python train.py --d_expert=96 --hidden_act="squared_relu" --balance_bias=false --head_dim=32 --norm_eps=1e-06 --positions="rope" --init_std_o=0.00889 --final_lr_fraction=0.02
Below are experts of layer 5 (counted from 0) of a mixture-of-experts language model. Rows are named router (the router's row for the expert), up (a neuron's input weights, with its number) and show model dimensions 0-63. Each number is 500 + 40 x the weight over its row's rms, rounded and kept within 0 to 999. Numbers have three digits each.
After each expert's rows: a language model's description of what the expert responds to. This comes from a sample of Wikipedia text that the model never trained on.

# expert 62
router:558521520522503430560494511493449545502468497459563487524541483487508444437533431502470439485455444451449498516546496518511557536508448517516454484452510490534486530508467480590416447436478537
up0:495420449399469485511501572480472475524511514498438536469490463489510451515559486525491469623570469508518449414482468467489523525467490439506491520613549525550510529483415511521470559510500485
up1:528458462552548544503442512505563498570553478499471528597564511526491530508520533485504531483572514500488471459489461543518515514536427481508509495488481508481467502473544468514508546522458549
up2:477522513584512554551496462514465561507578508509518510533514525533512523537462492548477528502497493538469492502579462483508515556468376493472506527516458409576494445441444448500471480493494530
up3:498494489516613518450473509527526431507483555476518482496532517493494462531488523495437456479439526452498491464491495453479479518434501460468446560484466537481473536499477482576492589532523516
up4:561555606532468435493499469487563499479481519559483544454431603535521550431530484474556513478432553516517530489504529560454465543483498529479507484526444540492494507459513496533475587488512474
up5:468511577479417422509517471534458548583525468491446495405437451483458489521520521528529499439494494485482538472462457483433447539488568437413523513546436522516589422532471494532580516471495545
up6:566442453423500430510560542481462498490464490486537530473538496473479500424521553555463571507503482488543508466505484472542505497489541559506488457504539492375514493531495503563494514522453492
up7:488467450502498471521484544397533475483476484495501503494512523483516449544532470533460538452490543509534527495399488490502497575477465489475495503555466419483476509528456512485568509492545485
up8:482474488471496507585527474479506526518496462511468518538523563535491512490483509553534482509513495498475519544505484522503551467549475538551571548574513516467470490539446511401497474544533472
up9:439444496556463436365514484503517502540449542482405455508484501490518493537588533495505497502534512492531505535448461492561527534515459499515458496484454472531520451400560528462527557512556483
up10:458537431483447508450543469499486531480537483462451495485432498454540476444498498528525482458485528518513435512436572539487564436499476536555513462466487436490451509437580474528453508491609472
What it handles: Single consonant pieces within Slavic and Scandinavian surnames, such as Ved-v-ik and Schmid-t, plus "Species:" and "Family:" taxonomy labels.

# expert 63
router:541572558472570461467444510502448504488476506487517439516522524512485458443501400446487422483478488468458472562525531557518512517543474539568484512438511493505513573495502435544446472482469519
up0:497520466471521511448478524499463502511540490529472473483504516460532491525423534526502550468602496496527481560489504468423557500557511552544469417565537500460457443514538536540482569521588418
up1:500497448561481572495552518503479558459500461515516512511562469549523459530538501534460476550537556479546494524510456522554499509444513542579520549532522477485511517480556524384459499655446524
up2:505509452455569512530476517475519540469494518482494529476489591496470495556517544560507529481494462551479474504518446495514526463477458487498504468571516489510430505547530467543545516563500512
up3:469536535537491552486470599489466472468564527443418533485443489500563509464508515455484498487513504488491484514450538472502527468425490465565560493496454494398454511496491509498545495467516519
up4:477423509489494543464585516535519446572599519537515444540462550490550559462608464493484447461423456468555465517452527507514472494528521492472501634517471436505502534548511522533511481502429525
up5:534515381510417457436510481456563503472451444558513464566475423548474458491486517466501517483524524447543452393526487503489479473512494474520496472530522511449477551561445479493434505512540493
up6:510450546498499486472500571478425539490497472502545550546481551492600553459522489498496490459554545527506516510527491500492474505490517492544508553469443434541509427537512496453449595515467488
up7:520462484501526447458550488515462477541476533486457483526493406573534489511507479486396489570444545443543577504455467535546528469528525459502451445540462436531517489511438509541552465498552492
up8:487526543456533520425479571514480503493437487577454500500500521556481596525452506546551484487452486467519485469493493518486480509542468521450523513603485518486475538518547475505489491501563497
up9:511498572513481530517498439481506434500555496490464446510498522506620490484511530514518522492498508456557427526525488525528523478554548448500492469496387490495536503518551466490511492524525480
up10:543515561544465470475462503419429517544472494465432469457482520465487511477483530539449495524446458553550483469497542495483504537454552375478545507488464484497447485508505474498500488543509437
What it handles: Line breaks, pipes, and infobox labels such as Genus:, Released:, Majority:, Location:, plus coordinates °N and by in album or novel by.

# expert 40
router:531510501535479480526521500450409465450363484488493511584529485494547483457441529482498536508473495473498521460526555489504536462533544534487491573421560490516504525483464520466516543454501476
up0:470528563489459523494577453483539561546533558483476486513550476494442540529581480483549526454538472442451513592525468470489523514454472505484502498491485493473525576406510582448489489510526502
up1:535546466488549500493574463508540533482605510410446552483512492596546560501500470402508500523577496542449473455530497506496497532528514457522547505533401443487540491529528565521527573505470454
up2:507510507535549562529479464439451442447488421521521503538541475513504484438441532497543496491448482474497525418457490563560499539482483495565517544480453508551498487516476536474558491446491480
up3:489453480516494440515520535560571492471449479508497507520511563482550471513513539499529459566458549563511497491486543452460511489472528528518476532520397532528540536427573571515531499520463544
up4:466463574488480490481439542477465449485496545475516455540534454499587450440548552476546496500515479433566480479521454501574482452513506492435434496569456559483627535534520514507496531568484542
up5:469492473528480524505547497483449493421437468559478563521508494514542534488448518521494603457492509450480520460486520434549548458540520516470487586466545538469518429470485530468547589470531403
up6:502493557502541551547502527551478529498467488471468488488476539481408543517485500492471534533460479487559493493461479546485486487458431454478563517514509462558461471537516458479536422489518518
up7:433461466427495438581551483485484463501551509519501496526507541531580529473504480538416535557495478490499492467459566509518549510482499495439492534482437453536523500480494518500429533461537419
up8:431536493440520496508497482510553468548487522507525467524500513490452507581534533463526459448526486502533518458492477445482511534531531507496511489475475526451497492527532535475563457513531470
up9:535412491522573523491530536544484436492506474469512472448489539513471462558529547541527510497505533614557507471575524532455460433565475526500512554455520517437522467468536565521585486484504481
up10:487547564537524445464483427424531501490517479492487522505445545468497520448575549480493549543495461523510470456503530583474539472553473519438488555474488502566551555444498524514470578454459512
What it handles: Line breaks after a sentence-final period or quote at a paragraph's end, and closing == of section headings.

# expert 15
router:535528578499510448510449508468477544527406486428513469500551486515526476472517516463417439496489428486454495560556541531577532569519510572461470482438517506492477478522453485500462431509467518
up0:501512447490497479417500498493573510480527495465561433502526444453479530380524488506576583550498619515424511494555509546447517488503361504535503444469513474497545519489497544428495552502541489
up1:476451517500531499491509530517478346452586567530532510524498466539567537510526528493508569455487524536529490493493506424440474552524520478544486519458520471475527530539460468482495480621509526
up2:500528437515425521485535500460505498528441557466513520459536467528469489546511504471549498509493460516524493471472497448583452505522529528477493565418488463474563499461569563491472509497481503
up3:454489484480498481565489503496468450497515540475520449475452495480477546533516490413518464518548534503503569479465505494518493522542465405559517511529505523484461552447492477447496474533513478
up4:489474367509458500459554468486495518551472472484497454496489549477513477434494550479474525463530515487525510564519513473485482528484543562493430523483455512534489448472472584486598457518489522
up5:475503428507455436509453486531499480536505443531491615502508493422467536466491477530487499518504570511522460501482499407457442542492457481509561504580500518446472521505490481445471520417489539
up6:526462476458482460538451511496569488498533542483503508528565502497448504530516532488497510533523476463484489508491481520525505529536439548459464492564507529444582488547457445473508522544544463
up7:460409520496490567510466538510460498451526563453443544546458529484442478525485483485499533540521542493478590516504491488495463475503521476400517584476481468510475468514563499538471466451556526
up8:518496457594562528518502491516513540563532443502521444448435416510426547505516581442564501497552487506470388532473512576493498523532516467435470433508470493464517468482455503505526505494496434
up9:444542482536570484576473523393498533537519469540562528432518499489511457525509587475508479572490469458490477522536480486499494537378549459474478475593521508431494512508435597551492545589459492
up10:475502500472506524477504491485496465451510542491482524524487547482500500583439489593482544468504490541533553483516469480506514546515439486534515501490514540502504537492466515483527500537498515
What it handles: Articles and number words opening a noun phrase, especially a in times a year, as a maid, plus an, the, several, three.

# expert 58
router:533534514486532478494414510555488501501462474451557428504549442501540455455491442522460490506484498464447486528539527519516508536542503523553451523462528556511521497480459517475489492459450546
up0:495474498440538526405526487514561480537483491506442457435476555544549540507447416434491535459543494459511462505486518464521546529482456569458486464495491525494492583502511503484549541533480474
up1:535501475553495420528465449493529474596481531531402562566538567571405523431495447432487506479439514502476548459466551435482524508547480518535553414545458484483533535530556507525479484456498509
up2:502550511566526466531531476500512532470515571589417564480466483478415490508544521503482494471486598596525477545516494507540497519538553451501556572513467536429534433497485536468561489489505516
up3:537491438557449452468479486527517556563545464542459559495536543589451535532510558448469528448401499489466478467411563483516493471518579469492469494524524510508474538545487441573431463470520486
up4:498525511492456506529529538502532434529529458508514485537569496501490441558561529458565445453497420502502501591480485475504547497445477492527588436506454473488504507506468458500536403466514478
up5:473530469512551497488468511414596528478519491491566505566453517478488489577566433502558452485472467494482460500464475484529526522522512515490469402473507525553569538522446552435489449526478535
up6:554479434510416550601496541558505520540492500614471443573506466447443425483529557531497503502490516564585462508543474541571534473479475464563511493506517519537486347477476498453532556457480527
up7:461489511482496440496495594448464485522508513492472551528517552568535455557525517497492547437510522582495428523520505485491505504551451516554493507458541522516476381495536525499539537517527490
up8:515490479542457516476481421523541489476469467530478469527502463446536513437516443470508509417499474453538547516551453463516443468434518541509505477496548515511506471504590435504504493534479477
up9:552496470545538553532519488544453427559519510461543524471523513539576513594595523492527453490484520488477550464442517456565462537554547559455546455532496526541509480508534540485447463509536525
up10:540476455411511388535513509499509493498483530510427543489461475505419502472529517462514530507517466480520535540567458499578585508492487503503509499494553475509562444419490539482535578451466499
What it handles: Past-tense verbs and -ed, -ized, -ered endings in narrative, such as triggered, garnered, began, took, announced.

# expert 55
router:541529532536503442513458493477481549429523454449563478549583431477465470510475410383452424503486474456438506530561516474522574553527547590558443490444539471501551548456506489472420484484465532
up0:521416524532441493511543531569532491484487512517511490501453440482378461521523620486537454510485474538477498475511530542511525520462532523493455440523469454485499420556452585420492482521470482
up1:494439511464517544481415496539532504474565562513474545536520448500499438494591396482583486489475452444472515534419474463616491491545472534492552459487474523532509528507525500542527546424509501
up2:504499479508534459540543541509470500549495449505487535491493414496492504489506461525518476462476484716497485436505550502431506531535529477509467527481504506497549495551467529499443494476530489
up3:406484497522530609489466472520542533517507494488509518477542454447442472598515533467488505548495509499516557500446501545501515518475478489447453519509522536517526480501626487469485581530442477
up4:454518531532560502535495536408390514500541519499522510509504512473450547520481471496529564506579541535525505569488466537462503530479517504469524412510496498499473468523403542512527531459522455
up5:431495477492503540487540443539525542471475444462528499503515453491497518517488469526471500512569478513497491473531460508476509521498496488502474546508548533500501476516475526438485553433526490
up6:472491520445467456483449567466520450514535505524583507488540478489550492531454500483470552565606518458497429509511469578549503501510506531435545566395544530571472480506506464525504517593569506
up7:463461487483480485538457555542482551512515525473479505528478442554511493517517547536450507482439553536517462498528534441522470434556436579510487470556456532501461486501526466443516523489476478
up8:530550494494487467517533490554512511442467527477474484501506512444481477611451500553506490485454489468476488520500489526464528506493505496517507455477435505466515440494527528492574453536481538
up9:545530481453469644437519531501468532480489452491491460502497510501511547472507443525600526504530464577543482443501474450528517460502484508477509517497570494493503433444508516556506535529604500
up10:550576564483515638503542543519535517533445439477514468476499498499502536495462432476509473475569518469514564534451479497475501533480468505527480520504552498489479546532459428523514492550523487
What it handles: Line breaks, sentence-final periods and closing == or === of section headings, such as Plot summary==, History ==, ation., ing.

# expert 45
router:506516529465501445548429496525530492449492430436513457552573473493526425451503436453434480485443431459460503555538500545586533572592475520471450450494489527533502557539456425490431423445497540
up0:419467491479439468534486527517517487505524436542554476501461504512484512491498526464521453397511509484541475474510469499578531446448494447542445531647479462453442564491488476549514538512488485
up1:481475414434535477512511518450473466462491505533520506398565482449527558495501498505525489486481504547433525447499524474511485433459508475525427494571501511517459530522541471539510440606510485
up2:456539493519483489480466457512500544488510544479531499470520477516474498489429491502507427489498556437502493542465449423472475493504503470490484509529495504474531537527464513503473472559501561
up3:542453442517475522447559527440569562496488574480506526483524487480564549470551534543517528441510563452434502485502495540490446517483465421550500517530482546549446518521488497468508594542561446
up4:482524507545464516497482470478551479485555523553474504536513537496503501465455518499524491484469460510451532445514477561454429489463495575484481455510516373496492498513435517492509487536470482
up5:507506572435548615422543491493518497521423555446473535519539503464517578490490491467468487493522543435592516485494510474518524485523507543475513460466487524486541474478477560486502494547456508
up6:539554499511462525522525484470559552519454469443431494555463568486483474597531557495513410457473540482515515359509525482516496503530469466470502484489561504540467458510495508549507450460478513
up7:414468472504468553477511518540514504508527517510507506484477495564466542510463466511515542540516447569475546428550536488504507546541467568467538498501487479501511555424521483563539509464467527
up8:454546541522476498518460481563547542572559492529451526443431534468448457502505560476544515413546485605510493594450496499544537514512465495510460541486504498496483505499487484540496496525509444
up9:506506513540526495476539459459611467437512412469478482442438469486499534445497442559433467434464490517486499542507462444562555442488470509494461532547503516565510484516461462520497479500530464
up10:439502441458441471543496516541488482472547397550477536515484483537544501536560523449540531449476491498472456507459461529519476567479602531473547409522476483495514509561563521558491471513505437
What it handles: Middle pieces of long Latinate words such as perv-as-ive, Superv-is-ory, Commun-al, soc-io, often after v, and commas ending clauses.

# expert 20
router:516539538521486501529500524546471513479468426472507452566545414475523446489471482453438412484454462482408512563529490522586518576550436481539501468461562545500499527524461423525448455491475571
up0:491493498580511582566506521478581510491446496524508498489509484474511482469502530485578519521544443595483517444511475490470525520561464535528449625462519502506602628453475488516459470533544560
up1:469560531488502431448438501505513389492485454519518518506517565492516496486537468461578467524503473427529419462459472436535498564561500476549563620503505565527492446518449464490463544442498490
up2:519581532521560556513462499481451488485589535520450518562569484458509472545460461487526459463512560553498446349529522496464448534524506537511507487513476511427499534479482468485480445550465481
up3:531494480469479465513507483523492535526497483450510467490477492443434530426487532486466575475468554551426534495453496550524460551609486490485479595507476533503518536533577489466547554435509522
up4:470584463582569535441551573547494554435456509532471510534533546456483479531534435545489546449476569471502520542488514464534523566536497467401517465508438516517545444464564487472477469478506530
up5:498480465515481451486473531524482586545532569561548473440495570495438543441446463512499503509493544478507480346547490522483489498429482472478463499465562493562465532498504492525564528467509530
up6:502504515479474561484588462504497541520431476460504523589469494600473465491495499500540505516526521490485460484432489452527459491492457485455450524549463515565490495472413531509475468534529478
up7:444456488451412490493518504516498562491547468493570542488460579476620524465531477541540524493444455521439484498430451475521525469482601495454398569490420498620486453545471510408537479609485452
up8:453485559486473537483501565496457529492510448573507517490538539454525532500527471537459478460513460515503536485523523548549500528536480474450500437484468559486488436504513450537498527457515447
up9:552569529511497560500505463486442500430512524566502583476557545509557523511487475478449599466546557423555504381419473521518509500436489505494515381463489531545513505535547455460542497583521475
up10:481457508527543492515498476544486392538501455449550467496435517505547564575495556501516535532552511512556505541531455477501556485441479507532466499476460473523446441516561512460543557507501502
What it handles: Pieces in the middle of surnames and place names, especially "s" in Fitzsimmons, Holdsworth and Hornsby, or Parfitt, Brașovului.

# expert 32
router:535568556487572427524435501500472492510459496469588421529515471494516477487472421481510427451494407516459466544511558509527551551531520476505439475431572483506515515524448482508459454498428576
up0:477494500560485531426572481559457547545522499596495470401517515431517572479453506487497475451499488604514510512470454470546507545488589436522503496520507487490536440481467512431572518557505474
up1:505451464509560468442485539474455550476492550580471573468576619440572518544453511519443441522505546536482484503496548509504444438453434574458489485508441490496491444465488595513529552464467488
up2:484469512535418602466539540515555513559507438481524486493465485501524444485471508479555511469477507556464536463494539404487483493499532484461543467487521589493559532482484478414485534461562515
up3:506528543517530448487515527469469511470487462523439458480470499494487491529516466519458500515510474517506539466543463426510506496437527473469461521461487469547475387512509485435547430530513423
up4:499526539515539472449502518555488593514559565552507463473443507498483472555533524507503502451511497488495565549508524464552485552436583415407538537486498511483466512501590579550569416569443506
up5:468524527503536479405501501540550504610525503457504514512506539431466546547464477516483497537558556517514501491514511477482497522483504561453485543499512390482488462484562454463532500476496582
up6:474532483557494531491546454527486461532465492549523594459492503522470496555543541461509488515495521473523469484534449474450499404516533473476474508518520463509528523546535532485433530580484463
up7:528428455515471473511481491550465474521616499540511527501411523469569496592533483530495476495526484501492507379521513474514517503580500433469462501557460570532474518462521486458520466506509494
up8:496567519548565565496532560561552454482542549452483530500586489518497458472529477502431518521511502522474495530472549505474456486518519589457520588473481485459480447518543430529533478437506443
up9:520513465512464499541486503529472470487495455481501502366580448509462522513521443471533489567485493581502460491470515466551513445526479543454485502493480516559538482483473493486493445502482488
up10:512454542550528490465491600497497561507487487521466537501454541592547524545495465460544461487581469475494535476486489429485459520508481511543586458534460425586486374510499485478575506421504537
What it handles: Words inside song, film and episode titles and other capitalized names, such as "Wake Me Up Before", "Some Like It Hot".

# expert 0
router:526514527506475495522452510511447529467486436435507512544550492501557433479485492468421462502419423476418472553528525523544508570536472530501476440483538529507576551469434434519441440458488555
up0:489470527542493450519422512528496477563457473480474479476467455459492502560511523525508573522430486443503522485512579497486525476443502543508475535575491529410504479463497509500524523517466525
up1:481468512501465484513506532487466571513457407550427479530478477487508460536516537515475498427548536491528561491490569463511428548523519489467550482521501506421487464512571484550458498498538491
up2:399510493560521536478524519509515489503573473513461523511533494519440459397513518471508490501544514489508535512439450481541486510552467526569509563537561503541515473505515477518494519514484517
up3:467470447467560517473520536548542544497526505515485503455541518426475519561566568542515505471571476445566427516553537458506495536506489453577459480442512423507477500495542523501463495498554549
up4:535502502509462505490442483565480461514526470509425564443478484561564502536479558488511451547507482491483472565519521508522442531459585531455484470554521526553556483499495524497475505502506513
up5:447474504485475518592534547530498531507547469516512497504490497514538498512489540419497518452499468488552499500494463563427481475501470525480523442465545360490460488464461423454567496527469527
up6:459506492435505551452471486446497480498460467505428487453504492530521512506518493454546467501525456464533512433486472495462501523461485496489523488516432487460478528501498555466449539527516502
up7:538423545542465478467493503573428435516514515484527474485479433508508482496521445484513504537454490554509439592486462488507473514494509544483554465452455495493521446561435537442486525542547448
up8:544458552452463536437499488497512556515537532514506462504443460481545616509548481456492458481481465465499478500533520593485475516499470505509497491574522511488520432429582550448552550559509458
up9:481473494399458480481569466490530480512563453584548507461476531549585545497460524474541479519502522456548471525486505497531539422553496520543464466575469545529543520450546491492552476609524438
up10:473486524575495482544478493524468528516505450503443505495470453517448473538505532491548531559465529541595494467484417511551519511430525454422496551502422491458428478458414465471496487475456512
What it handles: Middle pieces of proper names, often Spanish, Portuguese or foreign place and person names, such as Cal-ed-onian, Nic-om-edia, Calde-ira.

# expert 24
router:567484506535495452513422488488561477493471499443504417563503498495542456475476460437493453454473448444378498539527549489554555605512494524512487466476592529443437486564439437493466481443498505
up0:457453521435512528615541511523526457536517470439533503555536448441522465495493482536525521518507442517430498350511500494446560505528458554507489593466484505519522439551484465508534495502471517
up1:551523521491531472491484490452511546520425415499443538510489534513475526509495480492496469461480523493572533477512488492516526522485491502507486490443516507498536456557518475463463464474504463
up2:551446500500520470470522534601469548510461454491457473495458493453521505571532558459530573508509516419501543502535461496521473517569476466520529481469516522543501440506537439445497514480520561
up3:467550462532456485491507475481508564564517483452503582506460523480492517513498411469538513472508522453477512481499478423480456420457501495557510502615493510463477547410508500481473493512509518
up4:519461475490508532546481511496512517584457557475500460484534500466401462494529487562486374482518455538484536513432479531470512437517476528550476435508483474509433481468554490414499436532537403
up5:506438424571480560507519418508463443493512509483551479523516531547518455372456471574480528522505463474472458477528564457434525478521499493502473453531549504506471514449442560481523532595544429
up6:464556538536509438481528535422465514518521550498519456529536414456543542487488490492592502461463492548519471505557568508507445511447428472476452540506538508442509535516524564521490488520469513
up7:453497500553488479512531565417534475470562535457488560481525477542519562471503448477440520503598463524538372524527480471518545463499458470511493500452570509519556501528524520437532498546485505
up8:572408523528473545569459446449521445485522503444447461522556500482501483567442562501548611494541455458544542453486496476550551470483511505520569520529516447481530508520561539574511537512458514
up9:518538523475535485515547511461542474518458592479508438494435529484485481500518486508479459484528474507486487488541509501558476550524499473521564556474505492475544537462508549473497468561468448
up10:462489470534479491525497511419515521529467477556574501507462559474551462540460646505481550510571453473547524562455534491578513514438477496501566487525492489487443429441447520413492485456537475
What it handles: Possessive and object pronouns in life stories, especially his after earned or completed (his PhD), also her, their, its, role, graduated.

# expert 5
router:553516558498485414494429464493493500494450473404532470501544480460547450467488412445473484541434437497429479531578497525483560531570481556514508487443517534441521513466496502528491455481479488
up0:491561454459463499471468513514435524492551544528467517481546444467508477516479503577505588480485458452524462529487481505517471578583522454523485513477492535508537473469529490546462436491516561
up1:537460500486522474461544494498545542497507450478535490511490427448451457504490509533437436485471583488530494565514487501523517474529486522514498491536476485496529479498540578515422498530532505
up2:489511448447515493409519540528461498517502567485388507537431568441502532468500546578503461440520495498481555468542420559470499491473443551514467506442453549623466509499431529501541536470502467
up3:551519482498458546452526481520517504532436482472538541519490500485464472461490546515461529452444537524468456590573519532539509496517475464446436531532452492496524478558564473469456495397503476
up4:474435522461521482501523535472515559542494519454501505458477509477525550544523453530499523518482513531443459518552495505388494515511478455538507490479503433527457565445624407536460517526494396
up5:520552496474490419500486584528606569464457457466475522481530564553531559524484542522460498478484495469496457493517492483519477514534494471486535528548518491501559497542471491473458513558584480
up6:520509472431437529472520463568428462506411476506445395526537517482531466566465532497508532536504507458494495498501477524489538515465511454491442439507547482522500474533475490518459500459564515
up7:565497472549441474521423504464536544502536480479558560518488429505448505547513462479485457467466525490493583536510540440551462445548517590496460530474477448437489548520522562541461442516483470
up8:467485499506437513570485517480492495427501528511461489497519531460481464484511532496500453518571502514458535480467511483461475525495483455526469480481513518482448505492535562506461520548506463
up9:462525421473537485523436499439470527502479480418526530533547533519532520475499520491427599524552447488518521490483500531541516403526452556587495469481506504533423407454529544537530551553545483
up10:431436455509367568439483513468502551448481487473516499487546504505498543556485579505493528515479494474557507518446476537479412482416489491494470437532472515561499511566437511536502452499523526
What it handles: Leading dashes of infobox or list lines (Type:, Starring:, Recorded:), plus "by", "named", "called", "elected", "released" after passive verbs.

# expert 17
router:538512526475528473448480534469459525483497492446517446524562469504542449488502469478428478477430462487402489576509537480576492530504538548498466446483552485533560502509476485545445502434489549
up0:394464498525523503452542537585485535468538407590526539411496477434544535522432559551528569474480481515476489499489510458542461416554522534470477431482479493489492453489502497533473436469550445
up1:494522519492475466577508479515433491521482480466479577463540524534557520545553490466448473533475485469495502481477473540465518547523441459541506552506533504589504585478573520474486551475601515
up2:465450557525494533510554474501527400540499500469536502469532469498482529483522558518419463526478504635456484507437488484541499470456428545521463525508495542489480446472491540491542473448571503
up3:521453444454474474479502468550472432499504506538477545457522511523550440478459539502484469440545470473456509482508440464456505505558560500572574490562468488510522494509523507460469482496527531
up4:519498525538510484565494534529445544494505511501554525485573458506525470479510569473434484539537514534475493504552576457560470479476523460574497540469533477430468464456494409411507449519500441
up5:466520448435431554523514427482511480481409442480507506532478477496505436447440476565485492535490516529477516535461483517485455514503484457477517494533514442441523545462546502581500593514489507
up6:527512522518463531527564468465498469531592580520449483456484535467552461466444489476508552483490521481432520524563538496553526504531460548474463453553476471551463457432512442465614538465499477
up7:470546423468485532449533482440519521531518507523530486446528562523497495576490579562546495477564497522539467525458440497589476529514574458506478499510527509555564586499502524544442469581516499
up8:508441485498559493531522480514446537486515522527463522518433454539529515501561534498480517571431466466488483464471515525491500467536467579510476489533546473522470448496467470491486448476516420
up9:456460521523546469460494527545460554562537560499396515485523433473533505526480510478548468518499504510470484556394534546514493443421482523572486500594543558546487464504517517537483500525557529
up10:575506512524527495504489577553438521520481427543486514556448443467501501473500488492482510532520519515464479536487537482528481491566524526443520462542454486494496480473525555466514525528524533
What it handles: "the" after prepositions, mostly in sports results and competition names (of the 2023 FIFA World Cup), plus mid, final, entire.

# expert 44
router:577560485552540480476380479449487508490467494447516452505517515435524460527466443487492405483435429477434508534485510569470472514547501524475427475512513540493509489509516459523437493414488519
up0:427469519529499552504547489504494492464517475539509451456501508452531523537500547522499520441455532542506441477493411487487455467478452455537504491540523530471530458419504490461507490517473522
up1:503464476518496531468462513567513478507505540511455533579494481440510513469497573463545464495458560509477575465510478389510384551463550439527552541461426518463451491479550565516532494499554426
up2:471518616556500512423493522432540485533537525541510557477514467516459465469533521476528479476500503524502524496513454493532439563418460518465514479493496498524434512463577473516501558521526503
up3:426529500442540548515521509502481571420495487521490499550494549470541525549492469518498523612523514475501529479487585571492451432505595435476503532452491554492529469438490455483502556453576505
up4:525528408559424420500491490430587518496452507438525500476476547520488483528436440478484510465566541539489412501463568484496528523559524512505521515514457477480540499463588502519505536501545458
up5:555467513474534463463496517468531488504528493559466551545501539490521532515545532478497496514455466514580559523502469426469455502554468515531498476547491544460551488552532463501460581504523485
up6:493436511549478497512418422465507451512520510458562538527551530495495508524492447480501546510485495432515522480432405451504569448507439483452543555513529574484492531536500495498466521537484518
up7:517493511504488539474524525551472501479523486454489493418480425522466499488454501508467463534509554502513497619495498555465442558486477457504548467591521503450553482431515528495532612493493549
up8:504496459530468499373430499416505581512511449491560538448517562521524542585518497521459571550494490490438525522449516477465459493505580552474506492559454567488518558468468512494455531453576486
up9:495469598534420488519494554589516449542516453536502516512537443459437477504514488565459399452564461479534485472517428506468496449495529437460551492419498522509546432584477478526545541487511477
up10:568527526480557476495466484548497500491572468481517514476524479502482501481544474549504544541428534478480428560482526466482464535471537572583540534516511488475457466540541458502532473515483466
What it handles: Pipe separators in election and list tables such as "Turnout |", prepositions like "in" and "out", and object pronouns him, them.

# expert 11
router:584476531506501456513473554564474475465491470433545452535536469475522480458447455481450469475477488458487479569588539515538516587544469552547436487450507525510522545483447432549441479478447579
up0:513490508433513527567447489595473490540534428488509519456507512486445531509497586469466464447545560515620451537521488521525448522554435496522496518448438529493495356527595537496483466524528431
up1:460518502461505412495479511522498448488579452593504542519461483502557586499504511469482493565497547550510492535489545587486483553493507531546523499480538462495460503553494572466483496515457482
up2:478504384479541495511475460498564522574445396466457492480467495499533509451503469524515527459491498450545457540506498468525516493467430551417483484472464457467431462482470451563564568505503515
up3:529475534475503449493491505443489500568441501464487482489482494551455477521499496537503572507516531476495482515490474529568494472409476475497535540497516500489501533506525471462513524448467489
up4:496411512503465540492483473538490457484508531483488558510561445488487514491497456453542532504520479499531601465519477527582547570497499395487510560569448473530476498486508497508457500505565539
up5:418483496567532601507453528471547510464560495501531429511492501475515469458546504431491513543479537531514472501507583409519441495547556472489426563490519517504481535534477537492508566513538500
up6:520465436580503545511461444510571543491515581572472526517448507525505503556530474474519553566484573483516550473496581485391469479415509519498520429564553469508612447552473603468569557490466487
up7:446504536426446521488570532534486516539528446548519534427479473505463566505483498515513492550503575481486573455500429559581435499561486515540461525579504512523447537484485532462548507488483520
up8:528484483463534491538469557573531446477587477523497631502457495495455498494508449480509500502468489510478544476549471487487448527474497453476514559519478480474511446531471516520461533502461521
up9:462503491522510605498467484427522460530532488496511464443467506535489486543578467504542492442477567496462420490414445588492481491501501544492481446511498496515474386458574471531567538488482476
up10:568475486486498545524483539470481484525549486488553530494568567502485445442502438501490513549479527476489558473550507487532462448464550510532449480544515559491454451533515546454522579518526480
What it handles: Word-final pieces of rare or technical words and surnames, such as -ight, -osis, -ations, plus table pipes and small digits.

# expert 49
router:549536513516501468540416511470463511467506518448539472517491493511549474443461505432445425442440449516448500532502522570539517480524479546433473478478498535516556573493488423495444501493519504
up0:493528395492576515553489436503519507471553440518482474510560524490478477476501481517493480520496512550524543552465517526474543540506579522418486490513456511495508509574485544500501525487511519
up1:492515447459518446504479570497481496521553559493433477485508504519537569565516485526514452503525474468446487476508479537450531425411494376528485528511600608500532444582445505415601508552504447
up2:600485477478504490517538530532471465495514480604469483460526569548549481476534535442513523491437472546494514466565466471518483484494518527442461491455494567443533474513503519516527469402474468
up3:548526468498493497473479474500495533541562513519565427545458543564513567438544519522506480513519475581512566411466506504518509469455485544473525527438489452534446532500497558544487633515520513
up4:497454452504566504485531523475616503511515557505399469491532569461572553530539567519465435469511415505484495541538462429498467502548536544502472492479472543501512498440467468489546508471493426
up5:534517410559486525490519481484475519538511486434552589560515443460508508624446521513484558529452505574408534537524484449485476470458499531505491503531466453471451491536524541577454466463505517
up6:409493492491489556454531491504583448582544524430548517501551492442527434498538566462473433480501454554508573494475465463490516530485653547519481495553526503469472516508451495456509537567479503
up7:519426557477527465541541470458432514492509460510490525564503528487457485436474578475454641488492493539504610463536539497517493440453519574513513534506466468567496404537490569525479534544517534
up8:470462548480499484532563514546486497477500492545487510525525493450557543440441508494501472506483461463500445506571497471507432501532441443504492523564505532472468535430487467599473477510513547
up9:512456503451558527478539471475535535491555509481601485522523508544548530452544549528463527519463504538476423481462507535571466473559497487489519502518423475538403555575525504595508519531463458
up10:518478551469505483524501493512487531565481483478407520491559510533459481522479446468460447396440467485512516479496495386469460460525579543545514517534467495540541492513475603484456578516443514
What it handles: The, in and of in geographic stub articles locating villages, communes and species, such as is a village in, in the family.